config.toml
d_model = 320
moe_layers = [0, 1, 2, 3, 4, 5, 6, 7, 8]
normalize_top_k = true
balance_bias = true
init_std_router = 0.0196
optimizer = "adamw"
beta2 = 0.99
batch_tokens = 131072
seq_len = 256
train_tokens = 618500000
dataset = "wikipedia_en"
Below are experts of layer 3 (counted from 0) of a mixture-of-experts language model. Rows are named router (the router's row for the expert), down (a neuron's output weights, with its number) and show model dimensions 128-191. Each number is 128 + 24 x the weight over its row's rms, rounded and kept within 0 to 255. Numbers have three digits each.
After each expert's rows: a language model's description of what the expert responds to. This comes from a sample of Wikipedia text that the model never trained on.

# expert 24
router:113141155118137147155135091158084150139110112118166090157130129149121103155125106097150135149112127160106123168108109151147143114096135100136139158117150078103108095158154110153095108122133148
down0:123131134132116100175126139133125084155092115142136117131156126118157143151123113166111181142121115135108125125141143138154149086211106146120161137136090135129132102142109154122139099113131108
down1:112124170109127101157118132128084144117112159162079113094129169137130118165132134142102142133126158133112071118171139126140126157139109122182157107105072127150157159094133114143108119158127163
down2:120134110144106112102125153153111123119125142113090126136181142116184138114159121125116155098169152113097157119147139104117053158124169135124150133127128114094147159120119132118090166140130130
down3:144180100116153128136144115120137122134104084109144129136190132137119131114145127098121112122127115104121121137102157098102145130106105152105148123121104119150125122120072124107130135118146130
down4:167107145133138118124121140143098144123115122117124148129135109131125157126133172150149136133137145117075115146129138094117084133113094149132128130147168083137158147125148144150142139165133145
down5:121130138168146151112139131152123139126112114160175138086136120101069140152141127158101124096179102129144092138130125169124130123108099113136153141129095107153165107094136101145177136149172136
down6:118121123119094120138124062146116122104117146113116116119098100172163116098141134115092134094133098128128143098153145138140107116039117111138119105147174161122126112139132109143132115125123108
down7:128099153130132135142116089137138098123105125127073134073139113141115169088143166132079104147110095109118165134123106132132127111143157121122089139130126130156113132142145090114132132207125126
down8:121172104138147137131098127127138100112130133128120129108136174111099116126155105158138107152132102079110156128130101106091124147131123086138104108126138135109140174109132127137130102155122138
down9:153111082140126139157139113158161127136178108116131129122148110133171136122112102146124139110138099122152135147156128115118120136109148085119119118150095093110124117121124153071134133137175121
down10:157110094154096110105100101162135173116121183114110161136146133106145135160091104130152178119141177096098119171146125143165135105139147162108098142089123097180127130159142117075143155151101136
It responds to: Pipe separators in wiki tables, mostly right after a name, club or team cell, plus semicolons and dashes in lists.

# expert 29
router:108169186147150135133141103158106137157130116142152145158130119143132096150113129097147140129110088146136121147131153155126130099090151143121123151120170104132121118147150116128120128094178149
down0:128114156136122127125129186158103129109181145126113145127110144156121138168115143137125084134136143105113130159132139107161088105090100169163092128120141180113155072088116156174121073093146132
down1:124125124137140108094108080156142149117123153148137153156068124113112161144162067163149140112117116122114099174138138107117114118116098114120133125105118123155133142094138160107105151140081128
down2:111118121139131105155117092115080125148132115124123170111097107166134109072130146115128112126118116088112116092154120121121137137155184137126079130154140129114135151126136063153153103129137136
down3:074160152126127122121091080109125191101114133132126126119129116103078152091125140152141121161084126104118158108140123131153130149080130147087117115082125093182140150124108138130173108142125130
down4:146149115110160124058117158131092157093130157117092133071091103104129103119113120135081148085125140137123087141164117122082116104128111127108108158087122098127125096117121115110160087153151075
down5:085105164153140101122152139157122138116166121159136101106120111116149108119111081147170136129146113135124153162129156129147136155230147136123152119131106152182102164150155141128080107113112137
down6:135123128163123138129142136118155154159082116110107106112130131116141134150122121116144113127173137141097111116126114166132109109077105114075143091103114121121133095152124099108170162113141109
down7:141124123122108170128176159106116150151136112160165140163142100129108118135118113144134136130128127142110164118108080091191126139098163137080157144192124120115154137100157118141122130131136132
down8:147112081104112135131114138144127121110111149112126118066110096138145134078115146084117103175168103144111118087110095164142117128074146139126111116112160137119151154111095136139154157125103083
down9:114152103113100120138126109160083159158116151124132119127144160084168127120112114119179119145142174097153122151136133094147110110171113130125097155117122114128096143134114124126120141122086115
down10:109140157132097173164149120135147100149114101126122069121152119136107106092111167125065111143133111134167172108121116131145136104137135167132099098122135132086074125118101136155118107171155120
It responds to: Pipe separators inside wiki tables, mostly after a number cell; also the articles an, a, another, and comparatives such as more, less.

# expert 25
router:096137158116166141138153068155093142140146117143161116171136134140117071129100106112134130134127113117147112144106142149162133097037143126145118138133130084110105145155161105128109094100139139
down0:104121155094140139160144121084176134096098118124127181147156110142181154103112103108147113144122125124123124118125149134189111137096110130125183155143077118098159128110160116121141151114108127
down1:103121099143136076094140130121068134118105145138161088107155101133100114161115177131077133070113128146150154143160147158087135152151124138123144118119124136139145168096134131172137155093097138
down2:121091125143098137163067121076126114095101095131137070114123122150136123145156104134149134115099142142112109134101135144081137137101137094104129086194117135126141122140126146091177112160108153
down3:124140135083093154155173130120142112119115105135121131114102143134136115092148114112141136086123131127118137122093088131133085111142116091146154092106093128106153113101088110127128105153107103
down4:097124126103135111147117165142090135107100117093112163160096091125144094097149167140202137121125061127122108135109134116124135113178121101129108155134131127122109129128146109142185151108105069
down5:107130113113113116123111165176138127115079096177121140083125158163174120138121165103121137138120093124129135105145129143107099141066136110116160144130113088111112120156123150121134080173156171
down6:135158161137123162136123095127126139121091132133148130114149126166140107138158133154118123223128102126142106101099146085152134128115096086121135132125141169134133115146121182180105093153144152
down7:115122146153103117159113062138117140117135084103126167109150147098127094141151154128072148108124150124084142158122123148107139110108159120148173113137141154153109091124138131154085122193118138
down8:110106116130124130128070111120112114138156143137127147124098113165114175133119103125159125120135134102128097121165145115131150104102156092084159124126118138120108091101110151114153101115120190
down9:086159129123129172110102094108135115069160148144156097119156139127097143127142110162102138145140110109102095142103170154120154151154106114122138133149132127129177132130121102119143132130151084
down10:156111135089127130097142102145146137117102107115157122180098109132151122089125144145117130120116142106141102098128154141114125129138150126061153109110118140127117116143123179130145075147130142
It responds to: Single capital letters or short capital pieces beginning a name, often after a hyphen or space, such as K, J, L, Sch in Leroy-Jacques.

# expert 26
router:131158146133136160165168114139095127147122128103139113150140134135159131130122122119140145116119133164085132164116166137157145090052128113100109139144140092114140136153157080154096124098143177
down0:165115163116152116151098119126128128116122107117136111126146150112137090102139122147107133144135107116179125133182150135135105095096157166099134139144133130158155118183119125107159108103145152
down1:137144140094114168154131136128141137065145136107156135163138145086096123140175146138142164160149110163132131133130108131132121120125108170151120145157141182114148156123127128173094132121106165
down2:154111178155147150150129120203100115122128126116082164122104138125086112144089152103172173130114137135117118117138127127124118160172126127134102159134169153167098112123099096147112162151143172
down3:070139120105132179123142141168122124160138136088092145139158170142091110137120116112155095052109086128150116129116116119142162109096111107137141097106131173126133169138145135124143146073110125
down4:166139147119115139098150118133093147102193095159115109130168125127113152156081138149159078187132116085124132131137096118130158115125103126141131171143119116120133137179195121143131128110161123
down5:148108159082148121141141118174113133172118136137116123107127160109130163127164142121096102118136133103127146154166163150116143132033111109125137154067135106134156139129121103145153129147096113
down6:103108152132148140111157131156157141118113124142123120100140161093070120125123122134152095174066127159101142144115160081092147142121112126120095161116124142134139101126101141152140113102170117
down7:102120125146134125129140119107113160094085101112128151134161153111129171133165139126068122121149118152125140145098159135158122134174138123105113123140117094109133102169122143127108141110129106
down8:104094138138143098076142160096140128180152162154125097130161123120093111128100055123106117121109119150118146098110116100140139104179135108139155094141118128149132143122138125153090134081104109
down9:116068128095135095094118117158118097122162158121126124116135153140173124079137145130130100151130125150162177158089131146113166147168148113139108140115115139100114086143106109149131128162109126
down10:089113182162147095136127150123123161119131162064159152145146133139104142076083121131176123098146136147140161138113111106114125093163073127153089154131151153130149117137186127088161113109144107
It responds to: First fragment of a longer lowercase word split into pieces, often a prefix or stem, such as precip, mechan, bl, sl, pre.

# expert 21
router:125130140148142153121176110174081148167132121131164094146142115140128106154107119111129133156138079137124118135101131165136132127073130108132134123148115131086102089173133109118062102096131135
down0:159134119094109123138134106140083149067152135121148131136174131141151157151104092162156118176130125131140121138157140145137118086181121174121137103116138122158112124104151129152117139122087140
down1:143106139097096117176139192106131094146130133109142112117128120101157128093151110104163141166121111087165120099165119146159119116090124130087119143137121124116124123160160116108120118188124118
down2:145183146100108165121111104127149115104181144146141107132091131157103113105107131130152158103089120133143129171160119123112118116123120061113106106148131084115152148127134122093116084099126131
down3:115134180100118148184141108098137142121108123117143125138108123115139184132121127133147116126130138152142109136134118086088136127094084097152148129104130125119129131130117115140136115145155108
down4:134149161135127111131120091152149147134095097122139106130109075149131125137132111131128118146115115136155089123084163134172118188018165148092174133101106132183114131125129152176120145114128133
down5:117134134091128153163127096163071107101132126106116145121150123130156113105116122112113111166156142107167123126141135115131139107133136143149157146092142176117097178124072115122104127128153098
down6:153145113107165106129108124150140134142155161093141108118150091161172183104120142137099092206129107153169141151116109061099122153140172114100142064151116145114082121111095141162132134181118119
down7:129169129158144152119134116138122106152112129076096116167122196145107112124113115128106137134158119144111168119147100141110081142118112130148122115143151105117136080153127214181118120152129148
down8:090113150126143134120126152113102111183142164086136115124132117136142120150100112144128122113152162159146109118136137135065140070086133120116100096111147128071148110110145186105121153119122146
down9:197112128144095114099139127159149134089155137165138101093129139133120167136137130133120119127123209102156152108160125183102138136141155123157133107073146120125122146130126112104142109160175144
down10:094114114111117122145139148111085091121081112093121119125174140127136107113127126130157128124113140114138138137127094117114136099167133116121157129171154121072111124150112130126127140119135088
It responds to: Apostrophes inside names like D'or and O'Flaherty, numbers in sports stat tables and year ranges like 2002–03, and units such as metres, km, cm.

# expert 46
router:110163173171114123121138116145122153163084117155178107145142136135153092148087091113146157164103141144115105159133139159142122121067147096122115096153138091120087096175140083127122118106153156
down0:146148135087139121170135096148141075141165123089113105087110104151097170139154103143160116144100150142159113131106127137152109122130129084096142152144125107131124127158152116146139114153162137
down1:115115121114108167101149109140134134148112124154151109148126101108130145133161143124112121076162149115106110103102105138099121097230123088134144104143117102105095105133113130082143121148120127
down2:137159119119143104088158111140149130082145150163122109146112125150103135116137118146127135113157127148135143134135098149089137138082114119096133157092130134095144170136149133135087123098157140
down3:101133156142065134117120075157139131129134069144141118148136168140107104133120114124116116107113123123125088125150157140167155127046164115088135127121180106203117102147115130147131124089113129
down4:096169140104109096148122106137129150122132120119184162115176133146176071119141132150097149139159083110149097156099133124123144108071107157078128106165175094146114113082103119140109129155089093
down5:126132108167164121122094160117137141126158173132098123157147137124138109128146098094095106129139115159146137120138124112112078121178159148163101165140148158132115134139134136157098148156114111
down6:123118131133124145144114136113129127115126110113133066115138094134101153175120136111076105168147118122168127125101089104140139073175079103142123166107106146138117161144155117165104092104144155
down7:136078146160127121142163131150145109134127119118107107135100148134153092151091119109119131134110079067166132111094119118094134148155168146087047119135104086120117154152134138105115124098082104
down8:115094122129148151153141137141136084113136157097115124133100180127134128103142163115168114144110119125118134081131135119128141131118194126118096139175151127163159148148167116162136162120131151
down9:062121160110155135118119155121111129125094163105135159114103164149168117126101108145145137126123100141117117123124145117101102177133108120159108112155131126134115107117136116140126122094116140
down10:116140136106108112124152141117108121106118168130143124154119136123191131123143111105121135118149100133094143119129128125051095090043138132115161127087152129150110135145080131122102139101110117
It responds to: Latin genus and species name pieces and suffixes in taxonomy lists, such as -idae, -ensis, -atus, plus periods in abbreviations.

# expert 36
router:099139130165161150124135120127111164160079101152134104150118113138126119128101069113122130164117120148118118129116142143146126124051181127129103124114111127121107128172154103139130113101151129
down0:134129109121096121112150108136147148147057077125123161143105092080130124169180137109103137075124153121125152147084134116130124152156127143169128143153130105142120112123100101174117169141093161
down1:133137081153146126072103179142130100084159104102141117155159146137117116159137159120113117157101138127133116070130127150137139105130108085135150111138130099163112120157117165136130104146128130
down2:146116112138117118093094141136085128158179099137150129068115133110109140124178143109112105146201153130152165159149134119121098135079143151139094127117136127120146150135158116041140139165113140
down3:144147087157131161104089152111102182140147147146142127105147132125122161160132125176136103131093140112110131126147124131109129088137135116148157138133122129071131093091125142098123094148157154
down4:136061143127153123152125095148152164082157098083158147145102140148124133103106155149087138089092118155093137147086161110145162128121134136123119148153132128120150140157140114075135147132153153
down5:137146093142092140119050137110114168141103125170147151117157156100111073113107132110157148135090082147126114166124103154170121099132103151117146068121112107158125116110070126073157161126144107
down6:154119087114119140156094090123141129166124101132100139115145131121087151135118111151107140160120115106111144134135181143138173140059099124090152126145140113123148089147125133070121113163126125
down7:124116128153101097124135103093110110148137146149100136147140147138091148139150146133169082090126097174134116156121114182116161119124164091121135164164140103131114105142154133100124137117124112
down8:164105143104136099088175068143141141129101106117108145136088106163110136151086124177158136126111110156099132161145135140130131125147132138105166121112118161120132181096123128174180114185156120
down9:149106173093131128107115123138141147099159113145146128105128135170155131102146112139147137112108127101157169104148166104085132139096178136146148148138127124159131131130137136099133119141168171
down10:120129112136141102123125124141133146131080179132143126162134129143121151145085179118139105182134129126147114145134151128144145132067089112098147114123128093149112127132163129119129128121105102
It responds to: Word-internal letter chunks in foreign or unusual names after an initial capital, such as Oaxaca, Kippur, Allsvenskan, Kuroshio.

# expert 62
router:111166113121169135141158099131065118141145117088126096143135134151149107134098102132141136155122135144138094136076154145134132103012141119141111135143141097105128120132136110128114094061132101
down0:108070128136127150126150105106135107168133151133124156094122114123122109126166128176104120119073116154154194166112137119102160094107160115129152124116137134101124105145160110161129125135138141
down1:159145144128115115183076123113117132152138115103102074127117114164137129125162132135154101108120152153121177140138136099148130155114116134146105133069094149133075094158136137110133118108146077
down2:080149159142116141154156109133142118099137138143130142121135130136140151123127117124111111093166138134114146155152170132100139155126070167129154104127113123119135095100090176151135130119100084
down3:144122135171124133137149102096128117141151158111155148104139134168117118104116162122115154124174113171151126115130120103117098096109090119146155150132105108133096146145167119139056124139117115
down4:145145069128102177171141134111129093136094136141152145169092138090176141146112173141126157126174146142094119151120144128146126065121114158127157084150106088129122167133087103131143123109120104
down5:127091136109110147115142121107126112142178109139118161119137111060133149121174149104204138161131131127130141139117138107140093155094129124097129139119147100118139190113097153126112091145155096
down6:122179098138113157130169170109146122131120126125124137062131132082063147147128147150155184073134126081127097122120110140152106127115117105136160107167129126108108106117129174096089121143146148
down7:130087146156110121129129174166102087153118133103119157124113127103129142153147145122119133170174104133149120111134165101153130139173100079146099147106119086115113141151125123146108088155095159
down8:132112167135090078152125109115132171140169154161111137150109112178143084106133137142129134086117136135118149109140103154157097137113158105149141143080142109121096096176131137118146159104155161
down9:111156123128147122152111085167146112120105150142074114135128144186117115151081123109129133135100133073119105126146151125132180098138150173124116109113110164165091106145109142125165156078107142
down10:120152164134180145120093110141112140076143110143107129115122148094135152135098132159093129150101125146133109122153155138090136196148112119193155136091108104162138062130104100121115115130135145
It responds to: Capitalized first syllables of proper nouns split into pieces, such as Ar, Bar, Par, Cor, in surnames, places and taxa.

# expert 31
router:065109121158155137133181090170067150190130122116175091130115138109142087136103101108121149144141103152129097130125130175150137107071140105130140135143142118113103089167163118121118099089161139
down0:120124121119048145109166135151131119130157126124131098160126140114143115121145085136148133145134112165144142119130111122118148190135123144141113140125158111129118097110164103133151147097148118
down1:153108128189134133133134145165134128133165106108092127149106076175105152118143110130113135074122110141107169137111122129148146126101126115125088136129161101109143097107098120120106133093160106
down2:117119114105098164180117132139148120140130141146102126164108109119123119147133129078127135155140109119123135088106133163120127105111171085058137131122123153150163140124162138141165156157145088
down3:113094110121090106147088132156161116130153089094138124154106148145105154125132132122089154141127125131130165122124114133168142111125081072083110120140087155116103128082134124074129143161125134
down4:173120129141109114142132137137134111123137144129128149125123149109170113202145132127136139149151129125138115170134114134116159130141119121166147091122166148121109149116124154138092113170082139
down5:133127137080133130151142123125140061146136124145138088148148110114070130128139151131089106109124097160159104092122115104145114120047115108117096138107178091141144106146130131123120152097176098
down6:114142117104111117089129137139105116110177141141106110144194082138138134131102161121088157103122112127145145101122130127114136112080109133095147184139075105102171124103166127088109121128165146
down7:113133154098094128079149119099117117147106161138114157109131133106167114116129108126119142117146102151140131103152096150115131138122144099153144161125111162116100127127153126131149101093147116
down8:143123138079151132134131137144130179135154073119122130116084120118172112103136113109140145110133102144128159127125112101108091152144124090180128156105112129134144134102132112167075162177112077
down9:146089126136153087094088167147176136109142105091132122181128121137166140113111123102131144137159102126143139115119135127105130175215118149072106126161135115151121121079136136150200156128082125
down10:159146153093132092135127109124160165139130136111105113163117112105143092122130105140148152126126140141154118115105136079116114151139141100106142138137123158158130170116190105115095166130133164
It responds to: Capitalized content words inside names of organizations, awards and titles, often after "of" or "and", such as Art, Music, Football, Naval, Action.

# expert 61
router:107144133159130138137142122141092141128104133139132125139148107137137141150080092107156123150114134133113126149062137186148125076080150113121135156114107130091081104136151122122106109091145142
down0:142146164107121133143129125135111147120135096057146140099113127081172164127174110112143127154124153155124122133119090109156144128078090107150165125125106157159145089118096096150140135159121176
down1:117086111120071137117136095121127081131109114137153123143162106133115110101146166115097175147116107169118142158118085125104100132084108087158137119117095148152122116095084142145116096117101114
down2:127142107115115129128146105131150141046162132112153145126096128076128147153130125131130120147125157148113138170170127141114135136143116071108142163110130126109139104111131127118112135156131148
down3:140133141134151096102124133128131149075118149149143141131139088093155168146140132110138163137174112149096161087133115121148111163054112142161146123115151145152145103115139171139142110134101104
down4:150139124130123131147119119109119128147153129136120170138100111116117121128138165150102146123168113109083145101085105144119068145106119114142133148117125136123117131128152149106100130136139129
down5:131116160145170104112161123123109103147139147145111180151138124129173116072114157105158151107128143129109124174139129170112099094131162155128106093136063134120127142076136159120089105137149116
down6:119087107125130148101140115133118110202109135108101101109138082154131138097152135163151135128144099107096172074087132124132105098101104153105123124124149169126144107122130172111095145169131128
down7:102117134113146163137156145117133096153127106112108150126083123138107137119131143101124133134135101137104142131166123118091128131081152141100049123128087098130079151134145083113138133100123073
down8:139106118139104141150171137121143129128100103112117152156102179168130131084120128130110130137087112135149139129133127128131136108087126162100118100134120130103153156147139137074134125157167122
down9:119147138123145096161123074123125104099127172131087126110147147140117124170161132144142137096182114121104130154130151122155108142099123130092128139137117127101138086094058112143105155103124093
down10:122156128139112155077137154122158143110128116162147110151135161145065106139171117120103128133152129118112111115121114111100047142096108107105130151130124168125176124124121098111129122145174125
It responds to: Table cell separators | in sports stats and minor-planet lists, plus the preposition "at" for places, times or levels.

# expert 23
router:093138124133146171151141105182120178146105120119150110144128151115109119151133115098157142148107108184105096155098165168171123102052135127105114143138115107113111117174156135124143120097158141
down0:122103172169117127123136106137110096165139135153163132141131152127166087128165134113153131122106163128115116132108181102052133088163127096137131098091150112110086180121117111097156101121089131
down1:153143169135080114115056117099126130087205126144112163144141125164072114136107154103141121122115143146142138125123161144111133128009136165139138124135122136152153128130145130126139103164197105
down2:140136128154144127137117099107104158110118126173125160130128156119131152133138139156110142102140174146153153146137102161144159117131140112137191131153101105127135092121136143125153129131110157
down3:108122069172137155142107152151139145112099156120119118176124170108118115175088113116134134151165150114151135158112099119160110137130106103149117112113094119154127168094143114122136129113133126
down4:181102127152170106163147127140115137153084156159106125136130161129093142122128096111105141161089131105151128147113152114138131138083197160126135119129152091119099151097137132111144142138162073
down5:151108108101118102119093077084114122100138123141118089122167168129114135114120124126107101128095129121125131119143119161101148125123128090156135135132103110124116108148151131107160142102155087
down6:158113154155121118148066149131107134139122136123081156116098107123125129116175114128128155091156098157149118140137118145082135134137151105134113082132129160112116095124106138109149107165136133
down7:138154141127076113122169088102127108135141136140154195147136114166107144138117117139135089098135136081131160124188135131116119146151164152167125126140159137151115150072163146108137120151127155
down8:110130109148100118115160167127138101104093118107104096142132161098112162131136170116130131119136155126097110133103177129170076131069109106145123159109101134146137152146098132145111126161143119
down9:145091154132109094108143138122130122146127124149099118120105155125133160136140168114107121097109145147106124129144130139105145151067108108123153120106139098130154116097112118148176121139102130
down10:182159137138130088085131123093141169136109132107174126090122153138132122092085166108101134105152144148101178107129092122152146152124156142115122114135144108130100152104148096113141186132135118
It responds to: First letter or two of a word or name split into pieces, often after parentheses or quotes, such as L-antana, Sh-ock, mg/L.

# expert 51
router:121144165139178153134125080162112142139120115115139093151123132131131105111102128117152132147149140143087112113127144192165116101070131103119111121142140100093084069140185126124118146101128161
down0:132140126131144080097096137139162112156138121154131135144193092158163099124154157116108107140113107159151137136098161133131141155157148113097100099111191145153159135133157168127162158108142146
down1:105133114117149110121113169134135075122137138144121135198104133117132124135181101143131139126112152134111128137118148120154132128125115167140101128138129115151125110087138119128105126114164141
down2:130105112123138180137174162114130124087177114125122136128113117124113173144094166164139126135113092160123136142104096116112176128089123149150119133120128123146135160131174077143167116107147140
down3:142124111161130162089145136147146137109091079099150132157076123141167116110084121152158139137125163178097127139143101139146127177156141161133153131130139114138094129099095129118119137151162130
down4:132124147150104136204125128122136093146137107175106150094148092145078136127138096152117096133106152163127139092123113132129159157074127131120124136079116128115116141108128122099118134120149090
down5:100091162118134152115130143131087151111090129102132141124087174124145174147130158102121138113120112114139113142133089108075158102212105125131157121130089117163114151118120126136135140106116110
down6:098135141101137110135145111160144173133130102065174183107129130136121152146167111116122105136138108161124098137130125082120103163060122110100091095134146104164119103149147095118121154124122093
down7:139141149139123126160146144098130114160128131084136099169142159156126141140092169177108126120139151102139137108148115141125154082198103141165104101104139119081119141120126132162103095106120095
down8:174161097123159126150112116157172117140109095179111139112134140132124117080140129161158132175132082140139128112109178118168087157101106126106108162087163129116128122144121121089121157141111136
down9:127100147185167108124131159143130123150124126149132148155141086156085113111146147186107102155122101124169100122115151141143126155081115127105109158125156103109121108061107107108122099163173154
down10:141163088117126115116111136103126100157133139091137152157118132097142098126119107125134124150103118097110119099101162122097145110091142153142124096071189118120122097127131097126124126159123127
It responds to: Country, state and city names after in, of or New/United, e.g. found in Australia, United States, New York, London, Connecticut.

# expert 22
router:094109149166135154149158138176119154158087133132180101128119126155135123124101078117135149152136121140088083174082137154136144133074138147114117117136139137105100126168140120130112112112141137
down0:130138115106128125134111101094131146166120130111160117117135095130122117098182160138125130134143096146097094113097113138172123126090126121123136149128119133120114143124107138145130163149129079
down1:111113159088111143168146118125112102117080083137119101156097128148137098130148137143150153144113124117157143129133117123153114110216148148120139109190117124118088157139153087151129097156113148
down2:112084150124142120116106094159102132110134148110134122133111132111153129114088145138115131118135102118147134125091102142119154126142161126114107107165118147126161132121129142082153182123136113
down3:168125133124103105139099135136104126148163076135159125087129116144127168133141140138127103107120105171134119109140135109090116110117119097115167137146119121131117149129119063115116099123137125
down4:138137131135173157114137116117087130135139119126152175137142153105142161140113126108079178156153127107094133096160124126128133125152136163113056129104125143139117109093123122171134193104127131
down5:120097167131166153105145106082103110123127150088091163135159098124112156121126180133128124107130154176128159108110117136092193143172110122168124100129084119089142151142130174137153109131098127
down6:144141099167081084128112124170154153158152094134183138133119133176152136116143147112169125110152114086159118123186097141128062127102158128116167106134158127170138139122092128129084140147109135
down7:082120118162130092092072164081106132129096115117140108161127120127151144138143142100135133094118145126139087163117084146180114093175097114147137108172147182115145134146123162118138103131114117
down8:149131138091117121114114096151104116073113130128139117107118098125110121104157117111117159127131120134135125161142144121126148154113150110102126098146133152121121141121164138132134169190109105
down9:133137070149098124109152133125101165135095163100109105119103144130146117136085149143119113141128139089168196183158150167115132128163153123190106148142135115099134121163147143129106138096099173
down10:126104153120110141093178093132081121137082092113118117146117161146127144096163166121157132119102158124126143137120103135122179110034116113155129129175149083129115115140116137146105113161122110
It responds to: Ending pieces of split common words and names, such as -ing, -ation, -ject, -ift, as in Painting, facelift.

# expert 12
router:087151173150149135157186083137104134132136131134154087155142149144124097137106100109098128143113135134098105150101136168140133112048164143117128120126117113088111099148134109119104092065151134
down0:128110157160136084096136138147142142158086144173160155143149118164167149115168112099133108130112083149106142190151097136123116081107126109088118128103137134141084132098117101161165125115134128
down1:149153121162119108148166175126108129154137133151125115118130144153116140151130127125118153134075117099103122162160142140078140121133127130136118100135132126124118103126119141099120090136114148
down2:090128114167144100085115158091138170109135180145123056110168157124143106137131115113138104133114109096106095144126113113145116110161061109131127127124150205196125140119127120138118119086146131
down3:156149115122112134087147141108136130125154116108170131057115137139100143123176136129113140149104166098161161151163114125083132098121135113131162137096149147068122121120125107151100094106088097
down4:086152121157141138067128118139139133092207129138130130126158140148172132129127072119135132122135124189161110129127146145123144091141133140118092113132105104117135109155109135121139133127146115
down5:123109137152141125165140152117088129098127121127150141116147143165130121148132079164107109140129105151126125091141164181144130173210140147135095187140100151095121138100103134109142076110134162
down6:136166126129127123158145147152138097140146104127139126134146120155076139158112122124101106126132138166129121114120155150168110133141124140153115166134116116146106106156109123131107131148112153
down7:096122114144091121148153099141139088108096118152123164105115147127129151131151127138127138132154134087108141131135151150137166151117121147098093098150085136136105154133160141095120202166111133
down8:156126122140137137167136146094143124148144099103137110103106164150145132115130108142117153127083124171124142116141117098159091133132122124143102160113099133148126147137115155123152120115069133
down9:104129135118117172127144111159099113135117143111164135140118149131141145126139141111092143133130122087104139141146101125133134137131089116121116106126118106143102133174098121136111130115118086
down10:151133133111130111112105152139099118106142097119121100108123096180093170104135103136162143124145162130133130128155159159115143161109157107136162117124188143135145125137182121065174121135127140
It responds to: First pieces of capitalized names and title words in names, places and tables, such as Al, Be, Se(ville), Let, Gr(igory).

# expert 50
router:091137154157145143122156111137091158131130131114147110138150122118158090126104111129129150166122148129077098132125145138175100061059147127128133095131151134085092115149159115139121090082151148
down0:110139110158095143124087137098113133146124118114106128130131147091082119155104125185125122064182118119144106110144124145097126090143115118137090165130189126121127127173112106093083123110169146
down1:114108134139126140144193153103139144144141118113132115163106100155129126165130145187141112134170149161135117122112091115086127113185125147192163126141157123108168124110105134122171093172109117
down2:111137160116127132145090130117132105103097114114145117105117145131134120170129128147094172119130141131122119084162128131111144085112124139129134152166101119148124179094113102137154121106155147
down3:152121108137130111123098125130150153125098147136124151116177158143150136131119125151152114141127101136108151176128140140099115140066120176136105142066155159152074150151138085170119118121134122
down4:138138113077102159071128103140203122118106097173105119167129118128073132125105146156091115171144118121126119099125131115140102123161148091127108109116151105119123135102179076105154134153137108
down5:146071149125121105173140083146121111115093138085140113103130147101111113119119141131171081104133156117110132101156154150086122140122135159134111168141154153183160179171126114144111121153128098
down6:079112093091120155149117111099103130120165152081126124138093135117138093114086146146132091093155151134142132167146176131103118113218137117160127091135141116141140119148132118110120111134146111
down7:127140119072125165120078079115089115116128183111108102140087158102114120149150113086165129171122159147080168172133136132154091139118120116117150113130130106120133099128131126079144109123134127
down8:096103123142128138107084125121118134129150104114137120130081152093101149148107095110135154134193139133113116154094096141146095118129113122148170137123110115147134169131093133109112105175154129
down9:173126081149113117113163089200143125126129144120122171127115111102149123086150122117142140118128103143122152089148102125147140106081131138084130134151119150096156151096128112163102176119136127
down10:097146138072103114121067141146175144135084133100145153126104122134099140128116122108117142164110080133109184095144119116155095138118168101127096139127128116085096117126124088157117166125113128
It responds to: Names and word pieces in table cells of results, sports and election tables, such as Democratic, Chevrolet, Haleakala, Purdue, Candidate.

# expert 40
router:112167119136146168161138098113097137103109097136136103168152109141164108124093123109124165144135134168107104147091158156169115092068149107133113135134145122088107101150153084110108110078140124
down0:170122140146130134142150137144105096119126138127117159097147113092090127110113126146101126128083112127148121120113113141100131123113126119176117124129113118122106146123143150120158150116179138
down1:101124107114183090119151088139147118092113103104123137131086115115137127103150120147133150086065162121108137168142118133094134119065108171134152153146120158189153093092105126118119126109115128
down2:116110147158154145107137140120125133165139140128093158108128109119142103101155153098126118173115162110126144174143134145139134143129123110116137156106122104185137134116111132105120142088131118
down3:145126141143163154104111098152140154139133123158145140142102129109176159125109137138147140081129137068137117134138107093139093140128118158084121158166145102082109139078188142100127142174140144
down4:160149126105113151137119106112137115125157152151111091117156142155097147157160137084084113148148151087130130121110149121156116142099132111163140132123130138159165149120118167139111103109109116
down5:116127170132152093152134132126123148133162131123117117170127133118117160146162117145151122127137183104124116109102101156114098144157099133107108107145122145099115119088088120140115133115098105
down6:130112093163127088133169116134097153117091113142110099125161122114116113144134121107148113165120108119149147131145138128106139157059167135130078092104159119109095117164127151075169120138170156
down7:128100092087137140112092164121144119144126135124087155127170135142132145144146128150136125101144117149156122113132136121156116114164091090115133104090148159119163125117140127108126173140106097
down8:139142135135157133149134186102124149148095120119129123141147152106108126172111128146135136149160096148122126107154127135154134111186106115121112157116118104147115143105102084091155136133118133
down9:138165121096126141107149142115122100084142113146147153126158112101132106151143108165098119121130130092110139145181143136153153100128113146128107142134089141121140162115090117110131115119097183
down10:115131141146114115107101148102111130079133135126144110123102161153175135136130122142096131143137172102097148107128117134166089159160094118151120143135125126110132129104104156128106106138100146
It responds to: The word as after elected, served or was, plus single capital letters starting split surnames, such as G, T, C, St.